config.toml
n_layer = 10
d_model = 320
n_experts = 96
experts_per_token = 2
d_expert = 80
d_shared_expert = 128
activation = "swiglu"
moe_layers = [2, 3, 4, 5, 6, 7, 8, 9]
router_score = "sigmoid"
normalize_top_k = true
routed_scale = 1.5
balance_loss = 0.000381
balance_bias = true
init_std_router = 0.00912
lr_router = 0.000549
vocab_size = 17790
norm = "rmsnorm"
norm_eps = 1e-05
tie_embeddings = false
optimizer = "muon"
lr = 0.00589
beta1 = 0.93
grad_clip = 0.5
batch_tokens = [32768, 65536, 131072]
seq_len = 1024
train_tokens = 670000000
steps = 9862
dataset = "wikipedia_en"
Below are experts of layer 3 (counted from 0) of a mixture-of-experts language model. Rows are named router (the router's row for the expert), gate (a neuron's input weights, with its number), up (a neuron's input weights, with its number), down (a neuron's output weights, with its number) and show model dimensions 240-319. Each number is 200 + 40 x the weight over its row's rms, rounded and kept within 0 to 999.
After each expert's rows: "raises" lists some tokens whose logits its average output raises strongly, later layers aside. This comes from a sample of Wikipedia text that the model never trained on.

# expert 87
router,184,238,166,160,238,235,245,220,203,258,307,149,260,221,133,211,199,299,211,236,235,159,183,181,157,219,220,251,181,285,235,160,205,177,211,224,185,167,197,217,198,182,186,263,94,122,190,218,237,179,202,168,158,207,125,173,191,168,138,209,168,230,201,158,188,192,309,220,196,195,225,168,203,237,176,233,192,176,194,181
gate0,218,289,208,201,200,191,212,304,235,148,198,203,160,201,195,193,184,197,181,225,151,185,195,199,215,236,208,182,203,205,238,136,173,169,202,161,196,188,255,168,230,176,168,194,276,180,146,182,221,142,180,164,209,220,205,226,186,197,195,187,204,201,203,179,128,212,208,191,192,174,224,185,200,159,196,202,207,244,238,245
up0,201,202,55,192,172,209,199,133,242,197,252,199,185,144,237,186,199,212,95,257,44,206,218,257,196,102,209,179,301,189,187,197,199,203,241,206,253,201,202,117,195,198,227,215,159,225,290,227,202,268,206,205,205,199,245,136,183,226,180,194,249,212,73,190,182,201,196,212,145,201,221,201,200,261,205,204,200,296,211,159
down0,247,174,214,105,209,187,199,209,212,239,187,172,221,220,147,222,197,118,165,120,204,193,200,200,255,207,214,202,267,178,201,217,248,200,198,296,199,230,200,177,154,209,205,244,122,179,211,220,267,190,225,138,191,151,212,207,209,176,90,207,243,217,135,192,200,270,209,201,193,241,213,200,99,223,206,163,179,162,220,199
raises: "1", "2", "4", " ", "3", "5"

# expert 57
router,129,239,166,213,185,214,231,280,260,225,180,195,266,202,196,215,210,218,178,194,211,176,219,210,193,262,315,150,164,211,228,164,205,218,149,221,186,202,193,187,240,244,195,192,121,109,229,221,248,168,160,225,195,166,144,168,176,205,192,211,163,270,219,136,194,185,214,197,209,265,162,136,263,214,143,216,152,175,244,212
gate0,174,169,196,196,198,196,194,164,160,183,255,193,217,203,140,156,185,239,199,79,201,184,215,113,216,202,201,177,144,179,200,209,175,208,180,122,125,198,192,198,187,212,136,123,266,185,209,199,209,171,191,202,164,144,305,173,199,128,201,228,127,201,227,256,191,178,194,172,251,184,203,201,105,253,201,173,139,338,199,219
up0,196,200,65,217,93,209,221,198,208,195,204,197,216,204,201,206,229,206,201,204,216,212,202,121,217,218,202,132,205,185,209,197,198,191,200,209,243,280,200,200,198,284,247,200,197,226,185,300,187,148,358,63,220,247,159,221,212,287,195,214,247,171,153,195,191,212,158,203,265,252,228,156,209,196,152,216,188,252,204,214
down0,131,109,200,182,198,163,174,197,172,198,203,135,134,218,202,213,195,214,199,190,181,195,200,206,219,134,221,197,212,199,289,177,223,195,198,198,262,194,230,231,192,313,288,201,195,205,205,156,206,213,203,187,196,207,125,184,220,224,236,164,207,242,203,186,197,209,198,218,216,204,184,241,201,186,241,260,240,213,179,228
raises: " the", " its", " ", " have", " a", " remain"

# expert 42
router,160,216,198,128,176,233,281,182,227,278,229,138,292,183,185,185,166,269,231,221,224,178,219,174,172,240,209,182,185,197,303,235,175,205,179,261,216,223,218,184,184,185,184,280,166,145,230,187,260,172,206,114,233,183,160,195,133,160,177,196,132,233,187,134,243,236,239,202,169,178,228,114,206,185,234,264,183,244,173,155
gate0,205,207,168,196,118,183,200,193,183,140,169,199,198,213,161,158,206,281,197,241,269,216,215,188,216,187,260,196,190,197,246,175,174,202,164,215,239,210,192,210,227,188,203,213,284,192,182,96,217,220,216,226,194,238,227,202,211,226,199,188,145,208,236,212,237,225,201,194,204,149,235,227,176,237,210,247,216,195,232,173
up0,207,215,188,200,231,217,212,165,207,109,210,195,203,189,193,155,213,189,158,205,144,254,149,239,238,199,195,250,197,141,203,195,231,125,175,203,201,203,207,164,132,156,182,184,190,187,196,208,293,231,218,163,211,206,187,202,186,179,174,91,189,213,213,258,197,196,216,193,206,177,163,240,191,193,134,197,202,170,162,209
down0,263,264,197,200,160,230,188,213,216,158,256,230,117,211,233,184,161,236,207,145,219,306,200,211,211,226,133,198,176,137,159,188,201,184,201,194,201,189,141,172,141,140,167,302,129,203,215,225,262,172,191,201,191,251,259,232,230,119,188,126,190,193,201,272,201,239,151,178,119,190,214,244,87,206,197,114,229,197,201,172
raises: ",", ".", " and", " (", "\n\n", "/"

# expert 10
router,156,185,228,103,205,219,186,221,191,185,278,158,232,199,140,166,112,175,185,208,195,189,244,163,178,186,206,153,151,265,282,170,130,245,198,215,161,244,240,245,200,163,217,267,207,147,259,197,268,197,209,177,194,206,190,239,233,153,210,119,153,237,281,221,223,159,211,200,199,214,192,191,230,215,153,217,203,222,222,164
gate0,183,291,304,207,174,180,200,240,233,211,241,234,163,210,179,206,239,211,152,196,335,156,205,248,215,148,209,200,186,199,191,199,217,207,171,118,200,71,227,199,160,305,187,164,127,244,209,209,200,344,181,207,248,253,148,190,200,199,223,177,150,253,236,292,149,208,191,206,200,180,276,151,184,234,181,234,213,231,168,195
up0,198,134,206,188,93,194,184,256,221,81,223,198,211,196,249,202,187,194,203,200,194,249,198,154,174,231,155,195,198,167,224,206,229,175,187,208,200,176,199,209,236,129,203,201,250,296,201,198,156,200,193,209,233,199,257,252,340,200,237,185,185,213,213,180,206,107,283,178,199,187,118,210,199,154,208,217,208,209,199,239
down0,229,179,289,192,221,200,164,203,188,194,193,254,202,217,197,136,208,146,202,197,192,203,209,134,134,214,176,216,171,271,179,212,145,214,79,180,192,232,206,267,197,165,191,208,259,233,186,215,156,187,241,230,208,229,200,283,209,189,323,199,176,232,206,193,200,183,204,161,130,218,107,217,179,179,258,243,175,193,234,186
raises: "a", "ad", "y", "ur", "o", "an"

# expert 71
router,113,233,230,158,189,177,244,226,225,206,232,182,276,155,164,174,150,221,225,214,282,139,188,212,133,245,205,201,131,244,269,180,166,169,142,279,206,127,192,228,203,148,202,205,160,107,193,185,233,133,261,142,120,215,200,223,213,137,276,155,101,215,229,171,205,204,221,182,171,152,213,147,163,196,228,218,143,187,214,170
gate0,128,217,189,207,193,287,200,194,248,224,202,228,196,231,203,233,223,198,222,200,177,192,211,253,188,214,201,179,185,83,210,219,201,163,205,201,197,205,193,241,193,187,251,240,181,219,202,191,197,197,167,160,160,197,150,165,205,219,256,228,246,183,152,171,155,202,184,253,217,216,138,188,205,181,203,220,203,198,193,197
up0,181,200,168,201,68,200,187,210,208,239,189,210,176,252,211,202,242,227,234,179,280,109,197,267,172,234,229,202,179,182,191,190,176,205,247,245,187,193,228,288,256,201,210,270,302,206,205,262,217,198,66,198,245,202,149,197,208,154,201,189,233,207,157,187,207,201,211,208,280,226,188,250,269,194,115,203,235,202,194,208
down0,212,224,200,221,192,190,219,207,199,223,199,221,201,207,128,206,200,144,165,172,199,181,254,244,177,251,274,178,186,193,199,200,140,236,153,176,200,193,240,161,174,247,200,195,214,197,172,222,194,223,149,205,189,180,208,153,199,197,240,181,213,145,276,199,169,321,84,118,206,203,199,201,199,218,207,183,200,261,189,168
raises: " the", " his", " its", " this", " their", " it"

# expert 88
router,116,165,207,156,236,270,253,254,227,213,200,201,238,205,222,268,117,221,205,204,228,119,172,237,106,231,241,129,204,202,219,200,198,151,136,193,240,263,205,202,217,162,139,234,157,165,326,192,248,189,200,220,235,258,208,237,201,120,194,153,158,205,206,165,215,204,239,228,223,196,189,206,234,218,168,228,204,154,156,173
gate0,192,208,271,204,268,192,115,227,183,269,189,200,201,205,152,206,198,185,208,215,173,193,191,226,196,179,200,295,201,233,169,167,174,190,202,256,209,200,98,202,186,182,223,198,213,199,196,200,203,169,143,191,180,91,282,193,201,306,174,201,205,220,199,203,171,221,202,257,198,159,207,230,202,203,190,236,256,200,200,199
up0,193,173,120,188,112,200,307,192,252,104,208,199,187,200,214,154,202,201,197,202,254,200,200,197,204,283,187,91,187,203,225,200,253,223,204,118,201,139,190,218,200,198,200,143,201,229,151,189,194,251,333,150,217,267,156,202,241,165,247,224,201,158,189,187,321,171,187,189,162,233,185,168,226,221,223,145,170,207,138,196
down0,205,225,245,209,213,248,240,198,230,237,201,167,275,353,155,155,152,200,240,237,220,212,180,133,191,198,191,191,287,216,274,108,124,242,194,198,200,192,200,187,260,211,195,62,214,245,185,103,176,58,251,140,221,198,219,241,227,222,181,195,199,201,241,186,221,149,226,140,158,250,162,197,271,156,122,212,186,194,198,114
raises: "-", "N", "M", "=", "===", "S"

# expert 30
router,133,208,161,145,268,174,252,230,252,191,299,115,254,194,181,213,127,261,199,189,197,150,201,169,124,252,215,227,165,229,262,176,190,167,186,308,196,205,189,172,209,166,268,233,143,152,210,215,210,149,206,217,164,238,152,228,217,145,268,232,155,205,234,174,195,245,225,240,181,195,218,175,248,237,150,229,225,196,216,178
gate0,155,200,201,189,203,219,175,203,239,219,183,187,248,233,206,164,146,184,225,310,151,206,199,208,195,228,213,208,127,189,231,187,277,277,203,199,180,164,157,154,226,202,284,209,193,162,165,180,257,258,228,111,286,191,196,194,264,184,213,198,202,170,201,191,183,187,176,184,195,165,220,212,205,202,138,176,204,98,146,227
up0,245,195,216,178,201,131,335,217,40,196,201,207,104,190,196,198,225,93,192,199,235,216,206,201,189,199,181,195,224,215,200,202,173,193,166,189,205,164,198,143,204,188,157,195,203,205,241,224,225,123,173,274,143,199,189,162,327,169,206,209,219,182,282,200,198,191,200,229,219,207,241,199,187,202,124,199,168,193,229,231
down0,122,203,195,184,168,249,197,194,211,244,164,203,230,210,201,204,116,193,198,208,177,259,199,191,187,333,266,80,131,170,186,144,219,205,198,209,221,228,309,253,182,196,211,252,183,211,291,143,213,191,207,258,187,240,252,214,199,194,200,207,204,178,210,198,198,219,203,188,191,194,187,207,200,153,192,201,128,210,223,151
raises: ".\n", "\n", ").\n", " |\n", " |", ","

# expert 37
router,222,152,211,172,262,231,293,247,248,216,311,147,254,214,105,190,163,216,197,225,191,168,208,197,133,260,297,232,173,210,267,222,208,167,115,235,210,119,190,201,209,217,183,195,166,171,257,190,207,186,206,175,168,256,189,280,177,137,199,230,154,230,312,227,196,241,299,201,191,167,182,222,219,200,227,250,211,170,230,246
gate0,169,220,112,200,88,202,212,151,200,90,102,179,198,99,168,173,187,240,194,183,225,194,172,200,47,193,200,191,250,168,206,261,196,210,147,174,198,187,311,213,198,240,182,252,211,185,255,207,215,254,167,132,198,195,161,87,239,203,183,193,204,214,163,198,182,227,161,309,231,224,159,207,110,222,186,242,202,194,201,183
up0,210,202,215,222,137,222,205,253,392,225,199,197,212,209,210,226,216,236,174,232,197,177,208,170,236,129,162,198,203,213,178,253,186,213,211,167,200,194,175,203,225,197,146,193,210,262,214,164,182,213,241,203,148,188,129,29,240,214,201,200,232,202,194,192,199,202,206,194,131,191,230,147,154,170,224,199,200,273,200,97
down0,231,165,251,146,194,201,219,238,202,222,255,267,197,197,140,235,272,218,234,229,188,165,158,194,202,207,262,242,197,197,200,193,209,171,196,196,189,188,243,169,249,200,199,176,217,211,213,173,231,255,182,153,146,334,204,200,203,206,212,176,208,236,216,179,199,219,307,193,81,205,202,173,156,174,224,145,245,200,180,199
raises: " and", ",", ".", "ity", "ly", ".\n\n"

# expert 31
router,155,273,194,159,175,271,246,219,201,165,237,142,257,238,156,247,101,209,194,267,284,190,215,251,130,291,263,213,122,268,253,121,181,198,191,263,226,140,182,163,226,199,146,219,209,188,198,202,227,195,180,190,245,173,149,212,236,196,241,100,114,235,215,236,191,244,254,210,188,155,214,200,255,199,166,220,229,215,166,201
gate0,152,254,224,191,267,286,257,216,177,217,160,208,181,205,256,143,221,282,209,166,243,217,184,254,210,254,200,236,213,200,206,207,173,201,206,239,204,241,183,211,203,171,212,239,200,239,192,222,225,191,98,198,200,277,212,219,252,153,219,231,199,200,206,209,266,178,220,238,244,177,254,158,204,201,213,182,175,164,177,202
up0,307,227,175,198,167,200,140,208,175,187,188,171,249,195,222,209,189,237,209,278,223,207,228,203,200,167,198,190,201,48,201,224,197,206,170,187,120,190,200,178,217,270,236,70,200,204,211,112,176,202,204,199,208,239,191,113,205,163,142,247,224,192,199,184,160,183,203,53,300,197,198,218,188,238,213,215,218,175,215,270
down0,347,201,209,196,124,166,215,199,216,141,199,195,251,219,177,203,188,186,184,217,264,188,200,200,214,190,187,183,272,212,230,188,218,247,201,207,185,99,198,178,177,210,163,212,196,198,223,218,195,171,210,282,157,233,197,148,215,235,216,194,228,180,191,251,215,224,229,167,191,206,204,196,223,196,210,201,203,164,189,195
raises: " area", "ly", "ized"

# expert 43
router,164,236,196,123,166,216,260,244,226,227,260,100,256,203,152,248,181,229,207,181,276,166,247,216,175,257,243,240,182,213,311,168,200,213,127,255,253,170,236,190,242,190,179,256,171,178,191,224,302,236,180,138,193,239,181,190,227,196,216,207,167,218,206,174,207,233,234,163,174,183,215,150,190,215,175,231,176,262,183,221
gate0,165,185,330,199,203,199,183,231,145,198,178,206,204,197,265,142,205,233,200,237,183,197,202,199,216,199,204,203,190,264,202,202,200,190,198,187,197,203,175,147,186,196,183,234,208,197,214,177,203,201,197,224,202,204,205,207,145,130,200,184,158,176,210,115,290,188,205,208,267,200,199,292,198,258,231,200,218,0,182,262
up0,131,209,351,211,180,208,170,348,227,184,103,200,263,240,212,203,202,210,196,196,201,271,200,86,244,186,203,196,204,241,200,177,211,212,192,220,220,195,150,206,214,198,204,242,188,197,212,199,160,204,205,230,182,201,200,258,207,135,171,195,231,232,294,153,283,226,200,204,209,175,235,232,197,237,191,186,197,165,239,191
down0,219,239,200,220,167,217,163,161,138,218,55,239,230,198,75,145,170,199,259,194,206,196,226,205,206,187,235,206,227,197,142,224,201,198,260,160,253,244,285,160,106,197,189,200,205,121,217,209,236,188,195,176,204,237,169,206,227,77,206,205,210,122,249,194,183,201,198,202,168,202,200,217,179,212,232,218,211,230,144,193
raises: " by", " the", " on", " as", " for", " to"

# expert 68
router,192,233,214,124,165,215,224,253,231,168,317,158,215,279,230,192,183,246,188,261,244,191,176,221,132,294,263,233,176,264,258,145,171,209,178,192,179,168,197,172,217,248,177,209,196,191,205,212,278,195,147,192,238,197,185,127,163,172,176,191,169,217,229,157,214,232,235,211,233,194,192,216,205,225,188,242,143,235,169,211
gate0,199,132,189,173,185,127,220,234,231,210,185,200,241,238,199,220,214,191,199,197,282,239,197,154,201,213,200,200,203,203,239,213,215,194,207,184,221,102,196,213,200,277,217,204,206,176,205,135,205,104,231,203,208,237,201,163,202,140,207,286,200,199,235,187,260,202,194,240,234,198,187,179,200,204,190,197,151,201,200,203
up0,202,221,212,267,182,210,188,118,185,121,161,211,185,166,198,158,216,205,258,197,186,108,198,238,201,199,201,197,330,235,193,137,160,255,176,231,205,199,237,110,212,190,190,217,201,236,247,194,188,236,192,208,220,183,220,270,138,230,160,200,201,196,175,229,156,210,203,198,153,191,265,173,204,214,311,230,206,195,194,146
down0,194,159,194,260,231,181,192,329,153,188,204,287,298,203,190,195,214,211,233,185,191,201,190,198,111,107,200,194,169,226,212,200,205,141,168,200,180,251,184,176,147,209,200,170,174,209,192,177,206,204,222,166,81,210,275,164,190,188,273,188,185,185,204,199,199,192,199,194,307,226,191,165,188,186,191,200,151,210,203,213
raises: "1", "2", "3", "4", "5", "7"

# expert 72
router,136,240,217,89,152,255,210,259,175,231,244,166,224,209,152,240,105,284,202,221,212,224,169,168,152,258,281,228,150,172,276,218,171,218,152,253,148,165,205,240,238,228,155,230,212,148,274,188,233,145,221,164,212,198,164,172,215,207,215,209,115,226,205,209,211,191,224,160,247,148,153,135,235,199,168,227,161,221,207,163
gate0,210,231,210,209,246,196,214,97,221,203,201,201,175,201,150,170,203,199,188,209,228,170,203,227,202,210,187,165,169,217,205,196,209,224,200,303,96,196,261,212,136,161,198,275,199,195,193,206,142,201,204,143,181,157,200,214,224,209,194,255,175,202,230,197,181,239,205,244,172,235,211,205,198,192,116,231,193,215,234,224
up0,200,139,198,198,213,198,281,214,226,199,222,199,272,109,190,174,191,205,173,205,124,206,199,197,205,187,184,211,199,200,219,214,238,221,179,238,227,205,204,214,197,200,213,185,152,159,199,177,209,153,203,194,214,189,185,126,128,303,185,202,181,202,219,211,141,207,201,222,183,204,251,180,179,164,212,201,185,195,219,202
down0,188,149,230,191,187,236,190,199,208,253,252,216,186,145,146,174,244,214,199,191,164,186,262,197,200,201,124,203,255,170,210,198,246,219,146,282,194,221,144,230,232,190,151,181,263,196,225,160,191,208,213,189,201,203,165,202,160,166,207,197,220,201,175,257,206,203,204,186,158,241,198,141,200,215,113,217,250,201,241,237
raises: "ym", "RT", "umb", "atch", "yd", "SP"

# expert 5
router,197,173,273,140,219,185,223,275,190,224,214,89,264,232,157,218,174,204,259,241,209,228,218,225,160,211,334,212,168,273,243,184,232,197,224,216,211,160,193,237,244,193,174,187,173,121,228,202,232,187,164,178,221,230,153,162,152,179,208,176,149,218,290,187,220,183,268,183,251,143,236,186,221,186,238,293,183,169,158,167
gate0,196,248,205,202,135,237,151,140,182,168,157,222,202,216,195,218,216,204,188,212,239,173,212,200,201,195,196,194,110,128,200,216,278,188,227,197,175,199,191,250,218,141,198,196,190,199,216,179,166,193,72,124,204,186,226,220,284,103,204,197,220,242,194,190,251,101,189,184,199,200,212,228,199,200,235,198,208,198,206,245
up0,194,248,162,218,69,196,103,206,236,227,211,202,188,147,124,182,200,276,220,199,203,213,199,216,201,200,205,113,196,167,201,200,216,208,230,144,214,244,188,229,191,171,227,131,178,200,188,198,201,194,241,184,147,189,149,270,267,206,197,178,172,177,138,202,136,188,200,277,208,95,164,235,193,205,231,197,212,195,199,200
down0,176,185,234,196,210,149,229,215,210,220,211,271,201,193,175,172,212,197,143,190,223,202,162,187,215,205,188,194,139,194,173,202,189,259,192,122,194,158,200,286,226,275,205,208,240,187,174,175,233,208,197,189,207,215,177,209,191,203,237,194,156,200,161,212,139,218,176,250,226,196,207,209,220,203,296,202,197,230,130,161
raises: " by", " as", " to", " into", " the", " in"

# expert 58
router,161,198,183,147,231,170,208,246,232,211,259,159,245,250,158,180,145,219,233,241,226,162,202,267,193,263,255,180,130,263,259,201,199,219,177,200,157,131,215,168,240,155,205,249,133,207,222,161,231,149,157,212,161,203,227,242,196,159,243,203,148,276,230,148,242,219,220,209,194,235,224,82,202,184,238,221,199,201,187,186
gate0,204,184,200,200,147,245,174,200,200,237,201,148,188,190,201,160,177,213,243,202,207,216,245,194,185,195,192,199,181,213,194,205,206,209,205,206,195,187,90,201,237,93,251,224,271,202,211,171,261,203,202,200,134,200,207,207,179,261,155,190,218,210,211,136,211,106,232,253,267,147,207,199,305,258,128,202,241,297,148,216
up0,225,202,180,157,238,202,293,185,210,186,199,203,208,191,207,171,200,221,179,185,211,185,197,197,210,241,200,180,207,190,201,242,202,207,190,261,209,260,199,187,183,193,170,309,134,203,207,182,191,155,203,203,189,205,158,202,193,162,188,212,197,214,227,227,201,198,206,175,194,243,199,201,230,211,332,275,201,166,210,235
down0,193,224,180,123,272,219,249,187,200,194,206,135,202,196,203,246,200,267,215,244,215,169,187,245,131,161,244,226,214,197,299,181,195,97,136,201,276,228,200,103,242,199,205,159,219,207,187,240,146,204,204,277,196,206,237,168,247,235,153,178,157,250,194,194,174,246,214,277,202,170,231,204,218,215,203,223,189,220,185,155
raises: " the", " a", " they", " it", " this", " their"

# expert 47
router,152,206,168,121,229,212,230,210,172,189,307,115,219,187,181,230,136,234,198,225,228,216,175,166,110,214,275,163,190,281,331,178,169,225,153,271,188,186,234,209,211,122,159,237,195,153,246,237,229,207,175,105,200,147,185,243,183,123,256,158,170,187,229,151,241,244,313,212,245,227,193,177,258,202,166,235,192,226,224,188
gate0,256,168,288,200,205,129,252,110,199,200,207,220,273,204,318,193,157,212,230,202,159,186,271,276,201,205,202,182,202,316,204,207,187,224,163,199,178,296,200,156,119,205,188,205,169,204,205,197,204,129,200,219,223,226,198,283,222,152,168,183,174,337,229,241,203,192,172,207,203,250,265,206,206,202,232,197,197,154,226,174
up0,142,167,170,214,180,156,212,124,194,164,258,213,205,184,199,122,237,222,191,226,148,168,241,193,181,191,202,148,206,182,199,198,254,179,162,248,171,189,202,109,152,275,164,197,198,210,101,258,192,203,250,116,166,159,173,200,184,205,148,184,227,167,193,199,201,206,196,214,198,180,205,225,168,208,168,193,219,92,201,194
down0,192,204,222,179,150,216,262,209,180,248,187,167,311,185,199,203,148,227,163,175,251,189,211,187,214,165,157,199,171,191,193,231,146,191,187,199,255,145,120,136,211,196,206,230,158,198,177,212,190,207,192,201,164,209,160,243,226,202,124,255,200,238,155,138,171,213,166,204,171,210,193,234,119,201,186,172,205,171,255,190
raises: "as", "ad", "at", "K", "m"

# expert 25
router,170,217,282,149,131,220,262,213,198,294,218,148,192,269,147,231,207,323,210,255,226,168,198,279,162,227,233,180,121,221,269,238,198,167,153,259,212,193,196,198,231,220,181,211,142,182,234,224,253,225,217,160,246,243,135,180,212,145,220,211,230,215,245,142,229,223,225,207,203,199,191,236,262,228,158,209,193,244,171,165
gate0,207,232,202,189,199,256,176,252,283,107,189,207,190,248,200,188,208,199,226,245,169,167,311,215,195,211,216,214,123,219,189,162,220,228,163,256,168,111,158,201,169,187,204,196,196,199,219,190,203,143,212,198,177,278,164,271,186,267,197,202,229,205,220,250,212,221,197,196,192,205,237,143,196,243,166,212,200,185,224,156
up0,149,125,211,200,117,195,200,212,196,219,126,214,220,299,253,188,146,234,239,202,233,163,240,211,156,221,240,245,202,217,202,184,217,196,219,177,221,275,192,185,207,268,251,209,199,190,202,196,250,199,194,263,234,255,192,218,177,177,201,258,210,200,253,180,191,124,194,131,150,258,267,250,182,200,275,130,210,206,164,201
down0,199,206,163,195,126,197,214,202,191,259,275,334,217,233,254,196,193,184,197,119,197,264,232,207,198,276,192,212,201,201,209,201,173,200,178,240,139,218,200,209,206,191,261,222,158,295,201,183,214,222,170,225,259,212,192,256,214,201,209,208,179,230,184,210,275,203,186,274,189,206,140,195,246,209,197,199,202,217,239,168
raises: "ing", "th", "field", "ation", "ed", "p"

# expert 51
router,169,231,200,102,207,240,263,222,165,269,249,187,207,209,161,197,151,216,183,219,231,163,206,253,105,225,238,183,171,232,342,184,196,173,198,257,219,237,228,222,195,232,206,235,181,211,222,251,208,170,237,163,245,219,195,219,233,123,250,138,157,233,237,195,165,179,257,177,292,228,173,190,222,186,276,251,211,199,148,206
gate0,95,110,201,187,213,245,212,198,313,238,197,163,194,181,238,219,210,234,196,204,201,241,135,232,132,187,180,218,201,215,203,186,195,171,185,183,167,187,158,176,182,220,201,194,182,115,111,236,197,209,255,142,206,209,199,159,197,220,206,160,230,201,225,125,188,183,183,203,197,199,238,133,168,149,175,196,187,215,212,161
up0,191,218,95,186,259,255,150,222,199,174,201,189,201,177,235,195,184,248,202,189,215,193,200,145,210,197,193,144,217,143,202,194,164,136,306,240,176,254,223,229,155,201,212,204,224,249,171,238,190,219,208,168,202,166,233,237,215,250,211,201,172,205,199,207,91,193,166,200,200,191,139,170,163,208,100,204,194,208,200,115
down0,209,273,201,223,251,213,211,223,221,161,248,226,193,197,119,156,183,199,200,209,218,129,225,202,152,254,157,216,198,218,179,249,216,232,135,119,173,68,196,205,234,209,190,147,217,258,229,272,207,191,127,160,289,211,242,348,211,314,167,193,196,131,220,231,196,187,170,122,233,203,145,252,220,169,195,137,202,153,203,200
raises: " to", "-", ",", "n", ".", "ly"

# expert 27
router,139,227,219,160,238,258,267,236,233,217,238,169,225,235,181,255,187,279,190,201,295,132,219,212,173,223,243,172,184,183,239,154,171,198,184,186,186,192,244,199,267,222,202,234,168,121,187,208,208,190,167,172,242,230,114,239,251,200,236,200,146,182,220,176,181,274,279,196,237,236,179,118,244,223,238,323,230,244,158,138
gate0,184,275,223,199,218,223,214,245,200,191,214,214,181,207,93,195,201,197,196,199,220,181,157,170,198,178,199,182,191,200,221,214,199,195,205,197,213,193,168,202,178,155,222,200,193,202,217,168,174,186,198,195,161,199,131,150,208,231,200,200,201,141,199,205,186,200,250,256,226,197,200,91,61,203,194,208,193,190,211,181
up0,189,232,202,204,158,329,140,123,228,209,180,158,134,171,240,270,201,192,229,162,249,221,163,206,237,168,201,172,212,170,215,219,150,197,183,199,239,225,178,172,200,214,234,153,204,209,273,221,217,197,165,138,247,107,200,175,200,300,195,244,178,188,186,207,91,189,189,212,341,155,153,210,195,152,302,200,200,193,255,148
down0,159,275,192,220,195,202,212,180,199,156,149,211,148,213,207,251,173,201,155,173,191,204,200,131,206,175,199,233,257,182,226,196,166,140,208,185,211,204,249,199,195,168,148,207,175,178,255,307,202,198,231,290,276,291,209,231,146,185,140,193,215,152,197,241,158,247,207,203,204,159,227,205,180,143,201,153,199,192,256,193
raises: "9", "0", "1", "8", "7", "6"

# expert 79
router,104,205,211,74,184,254,238,218,257,205,264,191,258,212,204,183,133,263,239,229,234,161,197,234,149,236,241,207,194,256,278,160,202,226,200,202,188,185,253,208,153,205,207,234,118,192,231,172,238,152,203,180,199,161,178,188,172,161,232,184,136,197,298,126,263,203,212,172,180,172,215,178,194,184,207,217,146,209,172,212
gate0,238,208,209,204,257,131,239,199,201,250,190,195,204,200,87,175,206,200,237,277,188,132,194,93,149,151,204,188,193,203,203,201,199,162,199,314,269,212,196,131,227,51,232,174,204,201,205,114,201,217,187,166,45,207,209,189,157,205,241,256,197,227,207,202,269,184,209,186,206,166,203,203,301,151,177,156,198,128,199,211
up0,199,179,168,202,224,119,311,165,183,200,189,204,202,245,162,175,180,201,202,232,179,113,137,177,202,201,195,95,234,201,185,233,204,193,199,232,242,203,114,175,198,128,188,225,220,188,188,200,211,220,200,166,162,237,178,204,105,186,196,205,200,229,197,216,206,196,199,203,204,170,228,221,196,147,162,268,201,197,265,253
down0,235,252,187,204,229,205,163,204,205,212,165,184,261,208,198,216,204,144,156,205,154,200,268,177,139,184,200,196,224,189,168,174,168,213,243,211,206,176,245,261,280,241,189,202,96,134,201,201,212,185,168,267,142,250,204,197,167,275,212,232,266,264,247,243,204,205,201,197,200,278,205,198,194,224,171,202,181,192,184,205
raises: " Website", " Location", " Type", " Genre", " Country", " Parent"

# expert 26
router,153,220,227,118,192,244,197,246,176,200,269,176,230,221,224,219,133,247,172,159,192,199,195,179,135,228,189,181,182,254,276,162,185,191,215,237,159,186,229,203,204,147,201,227,234,183,271,276,236,231,215,203,159,222,203,287,238,183,204,169,172,264,305,140,228,217,331,291,206,226,233,180,246,205,192,256,174,219,242,174
gate0,200,92,211,213,132,185,177,146,191,216,156,201,201,212,188,205,38,290,216,178,208,186,267,222,205,197,178,186,204,170,200,229,200,241,183,316,196,148,202,214,299,206,220,187,110,237,193,205,199,208,208,198,217,205,203,194,156,204,215,210,207,215,204,213,112,51,203,199,147,189,272,193,285,209,200,230,191,225,222,193
up0,254,158,168,207,196,180,186,99,205,193,185,203,237,195,162,198,124,294,176,184,196,216,185,240,247,199,191,166,96,219,179,199,186,213,151,306,252,203,203,233,242,259,215,198,200,208,186,233,207,236,206,193,193,163,229,250,174,166,190,233,261,318,162,202,158,198,190,218,191,202,219,133,258,201,265,187,199,210,210,229
down0,170,177,183,186,194,233,170,193,207,247,194,290,137,240,112,196,318,193,127,178,175,192,276,185,198,190,200,226,198,190,220,149,202,126,170,143,216,190,205,222,258,136,194,190,194,184,206,122,178,220,119,152,184,307,181,201,189,261,271,207,173,136,151,206,208,230,228,92,199,222,270,200,230,159,102,196,234,216,177,147
raises: "ard", "ile", "ares", "is", "ches", "inger"